Experts of a small language model.
Size: 10 layers, width 384, vocabulary 8192, 56.7M parameters.
Experts: 40 experts in each of 5 layers, 224 GELU neurons an expert, 2 picks a token, a softmax router, a shared expert of 384 neurons.
Training: a variant of SOAP for the experts, 298M tokens, 4723 steps.
Below are experts of layer 7 (counted from 0) of a mixture-of-experts language model. Rows are named router (the router's row for the expert), up (a neuron's input weights, with its number) and show model dimensions 48-95. Each number is 128 + 32 x the weight over its row's rms, rounded and kept within 0 to 255. Numbers have three digits each.
Before each expert's rows: "mostly gets" lists some tokens that are sent to it at least half of the time. This comes from a sample of Wikipedia text that the model never trained on.

# expert 18
mostly gets: "fac", "Rec", "inc", "cap", "fec", "architec"
router:161092128135114152104177110056096121168109081140140067161098138109159105194162083097111132168058135145145105135118158124126133118141133141163177
up0:188129075130169114117127129158181089165051156134048101145179123128142120150136156136097133147175103154062157161134109109116140116070142111128086
up1:112122134175186161114125100118095093113103132058111120130169166108135078130128097085121133096193165157078144101164080150160162057115171119161124
up2:154111112111166173076096100146113121137137090106141114117131155123083126132167165167086131162104108125112126125101136171110183203201129025061101
up3:130176086162144152123071149145130168141166140153152049136131149126088101153104094151112116093113185149065134113112076178068144158090153116096153
up4:139079106099151118076131133117152083118139130133158095195142079118173085084109083138090130094110153103078133168130154130095160111125114086077139
up5:103153142070150142133093182095108096127137130120090079111168121142096123149197147135123083125128135108117120042155113178126111166115125128161148
up6:132106066154173157092112137113101129206154117060156067169110078185082098154170087150135097085119129148141142111130086115065124142101113123110142
up7:131110123094114131142141149091120162141114123161107162153194134141177109169102083118124118141157088121182078120082073149132150113088161191119139
up8:130084105057119163131181127123065080126159117130135097112147147134142081103118148138067103124134130138117135086122140098141129088114140116108115
up9:146104133133155170136145120130097189201172085126117080139200111107130116111154127153179094120133091097138191109161066157158155130158129118146114
up10:135152089180142170103080105147181146148146112171221159085167087118177144149141118126114122086140032134087149162095145052100131087140117128131073
up11:089132074156104106061160124139176162147138131129126103147074127158119097146168133131136126133076125197171148100086095180120108121103169113169092
up12:124167133142185093141184074124132166118130092150151101128141139076111172086104146111213157116144172099149137119107145122152149172088135114120102
up13:141097084098182136093084162094216139152185123103130090153140125147121121151147165155077127133120141127110136151133038118090161178072166128148117
up14:141133135099117099110177102126076096120181156123125078156184089146127109139156143121178165140117131080144127071114064119153179145127163196109159
up15:120118082195056127096090162138108082107174114119085110140108170112125113146082135109134161060123082093062136087094147175121096139161087076101108
up16:118170073151082196154095173123174115162147127127082077087167091153078120168138146146129126111088195133082112132112129081108096105079143126099098
up17:115143114066151142198148199100073066182125111136147139094147096144123092141097071155167116163145121164111125053112098122126158133164190110100083
up18:079105098142142146115177172068109162135085119141155115102129092077138137164173173084139126103156160138104104136104145178141151169111166202113103

# expert 34
mostly gets: "ammad ", "founded ", "replaced ", "$\\", "----", "nominated "
router:099093191103103080171093128123117096171103103130140113095134150121168149174114129162137143156115188138103112093150146154143108135167064151170164
up0:157085092118157082171093169110186143145106133159174123103162110110175090127125157104090130121206134129115120089169206131147063126136090120078105
up1:130128153096120159103115095118187126159117133112131098120105140127111107162077127096119077136128144084128178132120113156085110129127080029152145
up2:070173178121136146084186056207123083157194153150114126158091177076135121164082098138057136125098160145182243112103147110151119141133116164136102
up3:182132112128125096131167161178126152111113082100150098080138070121085092185102096128099096177122111083145121147112170110099130136160154092100109
up4:156147128053149143145131136104113126151153133128081101152174119133132107112125134103144087098078150138129192107060165125153122142085205091105149
up5:075127163165140109068079114151148078168158139120147103107101113135110128159143107130124106113128086125132091050127137128113089146100157142085144
up6:084096091190148068110084205203103124126104137114148153144121122113135114118115131108196144103129107137047140070116153112109050121139115130137126
up7:153114137147091076145133138116121121075144096132059146129127152082049151162169121106126122089103080132062099152133128157170180137162116122126165
up8:107131211176115111075164074144122147185168089139103151156156137163146194156085131148106095087120132128149060154103120150137126110110143117111099
up9:083166160134101156159114162140118120098075144130130156104138127100095123078110119079099146129131070138149129121145194110017097149112089103118069
up10:114133097137157138155128105066105124106070104102133145082187125107088159175161109146083137062137227102051160171136106175152176144076104138126141
up11:151151133135169123167116148168148149120102175183145131099118150056103136173132110103150216089148125125098161095096125111166068136102136157115169
up12:152129103145123134173124023163104095117129133139161104127161124149136139153104157159135098082066123122109165128117168149130140131097178104143181
up13:151132129144139158070092161133091128138153143121105116101167115171137137023138161119153129142106093153173148061097124071155134094130117133052101
up14:074157099113138140156110140077105130130113097101179143125123124189139082146142135131097187132121137121124060150085128087086130113157161108121158
up15:170150083120169115147109162130144120157168155163060124116141130160104123098063199140109075119206102099060072127127142105144182159168117131119179
up16:147105157126113134158110120188096116083101144222141088180126135104126122171071134164159160099169042120102137084119155134125120129111103128108162
up17:127128107137160088085144152098110198134094087127121098159076125199119117155180153131096178104127111106164070111128108140144122153153201153109121
up18:150114077103163123151153112162101055147206191115146117130130108171101079111130101173073104151156140130162112090103137134100124128071102087102124

# expert 11
mostly gets: "Ch", "sup", "Length", "ch", "mic", "Billboard"
router:077080139143068076172065138160093058178143082106056123098124132150119199160099138123140170154095126130124094100150128149180096141165115171161156
up0:134141165140147110112125091169136124083087151138133122135106118131153102143188045096196096076180151165167198050151160091076149124119149081054160
up1:161099098182108122095183051121117110102148159213133135118120093119101106149104104131169122086129147131162145146086131145161155120172137089093098
up2:109137147105175098147144107195108168112110165134172088133064128158132087107150147161073089070101148148101145106188088074129096119187146084104135
up3:083143101121138106132118160181162154095093107196114046093126163152083111151064138087131115161153083116150133175136116144071154138119165087041140
up4:108126087097173114102123197178142121188187183160117108136152160132026131109158101073146128071126131130080105115115120164133107148108108157148121
up5:071162189122128117157170151119107152138113115125162196114156109115146156105087120101088157130094128137143198153072089182136166117142137109137158
up6:124105077100074140078122176082139133135218147107125129125094126162146136137114109130171139116098163131148053114133141104078132160105202133133146
up7:086084172171129167096075119187154060157132077168115104107134108103095117064082148119126134170141109136087108067124144136089073102140128093093094
up8:145122190140139147147146182095166107127141085155196151104124160149106129106124116101124155162171114110114129122130153097148101145106176132155157
up9:103111140097096130141069166112107153182094148118145131216153077158110111112112119051133119104086109136131089107150109168164176109161128088043104
up10:108125123100113124143132152130088148132067104138091108177106120107119127099092169061122163139090142066199111217087113146113150170143148149089046
up11:116147066103162149128183169133174130197162159134119122216094123153122129152097119121043143106112160100152138137100116135135163148125072133115188
up12:132080091117139117143131155132140136139101200123179128063130177119128127160143156176111142099126084126100107114080041115191100082122132130126163
up13:126107156099135101118091127093139120074138161108130133097191116134124132164129099103057060126130131115119130108085117125171105121121101097074166
up14:142127130093137133164150128129097101093132185111106153115092106232123151103140114145184138147131210131127080163086057092115080148132106107059148
up15:074177113124154141161152118125132074045112134142159187115107133164140129112140125145088122098115072111133113086145113112117172163115139129154108
up16:037128152201166138151117099071133163078127103119098096111120143174127119146149170184127142084090137107154097119159150144206113139132193129170120
up17:100185076119072077127110124109099135111125153116225067105109136111190117155083110102074097116156140126115124099086092094113084127153153127084130
up18:121104188176082135097176080129127110153150124075115161189099138054135145158147109131204117121144178155145140089062143114198194161092153223112198

# expert 27
mostly gets: "com", "193", "196", "191", "Com", "194"
router:095096187134117085184123107111143098139068104095098129117123120116200148140096115187092140153118163129131118092120173169129116130137170157188101
up0:191140142118146167133111110176133116128105091153163103124127170142132146115135108112189147132147141155123132128146140125082104144132116140127183
up1:158135111167178172100159166111122163120137213143169112158124140116105088099138120136118106119072131176158176141096164133094186072144145088090100
up2:124095129115126078065140134105148125099046132134151089121122109108168169115097152135156123186132125084087154152170115122105116107126117092128130
up3:070078164120146150074137093070128156139132095159185065153114089067096142166092065140166084111119180120080142110125165186155174127185098121142145
up4:141150137125165117081166070119130124117165156120092215183075171123114167169178147147128107142147100148142152126117102147082063117143075146141066
up5:174205170163093150115117140171129132205212115115129151066091128148142179187114169124106119118116151134083150111161121141136159095122116174146112
up6:096100111140117146070162115166106123155093141113109129172103178192143148115132135181107187148111111137136116128172107102157089104107120091133122
up7:170122108113133162097140099133024116129109100153148154142137146160117119112164144168187162106142134081168116118086111142144148137167180056096131
up8:106107128092104171090109122131133089101111121110148113152112108093141124120176167148149147131196164123132133081126134110163112141184087062141162
up9:143066190166131179116157079147159094126137127139159104143141181130195145121175080110130136172115121099158106151128160081140121168130069136111123
up10:135083151184120131113084121132122180142159155154097105130068174150105136154095156181132125161130155119053098114146050098098072113120130035104113
up11:163109171113161098128106136167098092135091175099121110106087147187092164143188112144088107102109145155108144121115159141107174129130135127133072
up12:156111119141173129139179130160141052151136166131097104125090188159106148111171132138089134111137168118151135159068070096090201111120130089157113
up13:118125130131149128061157126107144119122120121044141105138079147149127161137095159082137117149106140077121111169161128156129126149126116204123143
up14:145139113139129145066167145125153056162099132106136138141105120140129131087112121160166132127128104106173109070110169132119141135148120147132132
up15:093154165121117117188147089082156086045125113159116139089147196166139094167109115103096084084138167117147146140143096090122163090082105129087117
up16:125123131165095117110159109114101084117047123114129160136140092132128147088170096124164149155143171138129143170134132108142127090141111110144149
up17:072097077168155181128081169114163107105135146152122111147111116119076126157123127097129159179153111129147101104143164091121165141160119128117076
up18:159124108162127129120139141175089131129106095120207146116119141127126120136119095110042069107165121103156068104147166154141123145098182108097209

# expert 13
mostly gets: "Tri", "tri", "stri", "è", "tro", "Bro"
router:130117082170123134183100118104181166187117086068141115081146064124183104149088103167128166192135123152152070131152164179142096127149122177112164
up0:098067148136108076136083140118145130153152047084119099080144147098120130091098121125098197149103201149075102100105099188110141113151105130191106
up1:178111117121100164145084115155128149104131082126188137181176157093140137153128101136101148151181082072119120139123121140124109088183118129077133
up2:126167131146133127042165141152136136073126106129152110147126045129112108131107124065099136093195161154118140119149154175071111160073116082136119
up3:086134119142121121135161134175028194110149088121145170073128100116111200101077126126162157139102103126175102078085074140169143098150134135095166
up4:144157113165062178089103131126151123132103102113108100081105145084099174177139111141080134125147132098144161114148159230112085147217115134140202
up5:088091100141100077158153088173121135091069142052211140113123093130102127120110143189152118103112077151136141139100126130168110202119097146137085
up6:107169165159105110156156130098158119152152170083144173190037100151173139167120168147158063060081174197109120165086066109096093072050107160148072
up7:156145140070217126123092144081126189121083182131130134130118126141124103113149108096132046135079106161159144132079150087061102086121142139099175
up8:144171200134121141101097096098148142122158089144118129132113119163160095076107168136129121164138083109138140148123097103132143101141102133142102
up9:165143067193138151158079093125064124137135119127088150129160126097143133086137100115132180107124087211128159094142134163109194105161127103151128
up10:138161134105105128090138143133117121105171115113084150097094091144062162106098107122144042090032151145162133156112083136111138101121170138137151
up11:176130082167115179075086087148103112158173118135124118156082131155088090174116149170102145127116155115107106175070123062130125149138170153083137
up12:140084149143084174106097073169065078174098194120107062090079153163153147127113119063197163151143142099150107104126152213140173121117129070125117
up13:143153155153050137111179126126133141123124116084146189124102115119090197158055128171162127162116095097166145145127142158176100119132111169127171
up14:118154179126181207135113114090129152094157129116181146124108081145101097175171149121148137077101094145146104105152117145078085118042208098135198
up15:093138127155118135111109144153168162164155112151166122170119110155163118114147153060165130122174104109126158088167132173112191139093136145144151
up16:095069134160034130106134130113135153081088156122123165129102139203129169083156112135175075155087130106216129124098126189137123059048140165089146
up17:091146051117153183167098076101158141115159130144114127122113119132157094110074096095134068140136139116074084156146120121140176140119082136150082
up18:105173117141129198130110145175112104175134102092143105216132113115134193137162186119170131155184164107056120090089101156117163176106072122134161

# expert 16
mostly gets: "aer", "agon", "Organ", "ror", "hor", "mechan"
router:103076087091202135163141138154136137155140076164133112083166181124119084157116122100059128159152131148169120069167110113144092190172191099155091
up0:117129083138152190141148119161120126134143078133110105119190128149096137123157163104142112174140111122078129107132119155152129122098096106114144
up1:154113106148153107113142167113087138141173145157122107175156097140109087117186108137089196115135176126082113186156115154132201199164117117101064
up2:108136133121131158143077116121101154133128115155125095138104140095066164101116122131103077119099184181134074066117092106137162149155102179130120
up3:103126133131120153117102159140112113087140110164093125165081132124084083108144114123119113129123098176162125179119137124140085162118173142135091
up4:177092172143132084144146109091173095144102112167119209072111120173118121174163071100118133110179116144141120175139139130123130093099133141159157
up5:124160124147113100113093136155181137126089120096159106185129097112114116128116133129091129153114145121082149163150101106104066151159081117113173
up6:187089106178120066152136089179138095123138160050143139097136077146142143148069090171133109140165123138124196175155121079147136138141080118123064
up7:110146097205127161154145104121106158161150088109172123099180102171202154108112152092129121119149118148114072134164145195153093118139133128159129
up8:107108172073131085148138154126102131143112126107186131127124095077073110141162108099148091106114148108183084152156141095139161177160146095141141
up9:094115095204144178061170110167128147143178104125108093160212101138113207163104153155109117119118170128116152152097131180167185200091160138156095
up10:111160101139169080101141090145084061128092133124112150142109113073124166155126120169150156122065137136095165131098131135166180077125118149134192
up11:226125152143136083094152155081112100083183163158173103181125123123179154143138106167136084098099096139139116151069120134111196127125109073144146
up12:137168111178173141127174123128108157123164119091109112070136133133133104147107142140070118124122067157082125080147098051142132121144176185100121
up13:167136194164128127110126154153140072153103175161092159096184139083150069155131148117111157118078105151158123109071142115134092132094056131117139
up14:161182119155119132096103170147105090122110097178118161073122128053099118088080135126160147140166165147118155121133186174150195148142132066171103
up15:149181112141135120167130151150102150104126138084143117111076131152170124112086128128134145170095145139122128093119114128171101123155154093115090
up16:118079153154065129153154177099138122142184133192131116120181105125125103230149054147135133151147073147111104136170159111120112116110109096135122
up17:058085155120128121145090116171114166105131181081088103143148123103117134134164125109122051128096145109069112096123084102130084149107098125122086
up18:123067141184151127104137168131187148157176138168116159105197067161128126092160118098121065098176109146156117154121094136134057123153155075145118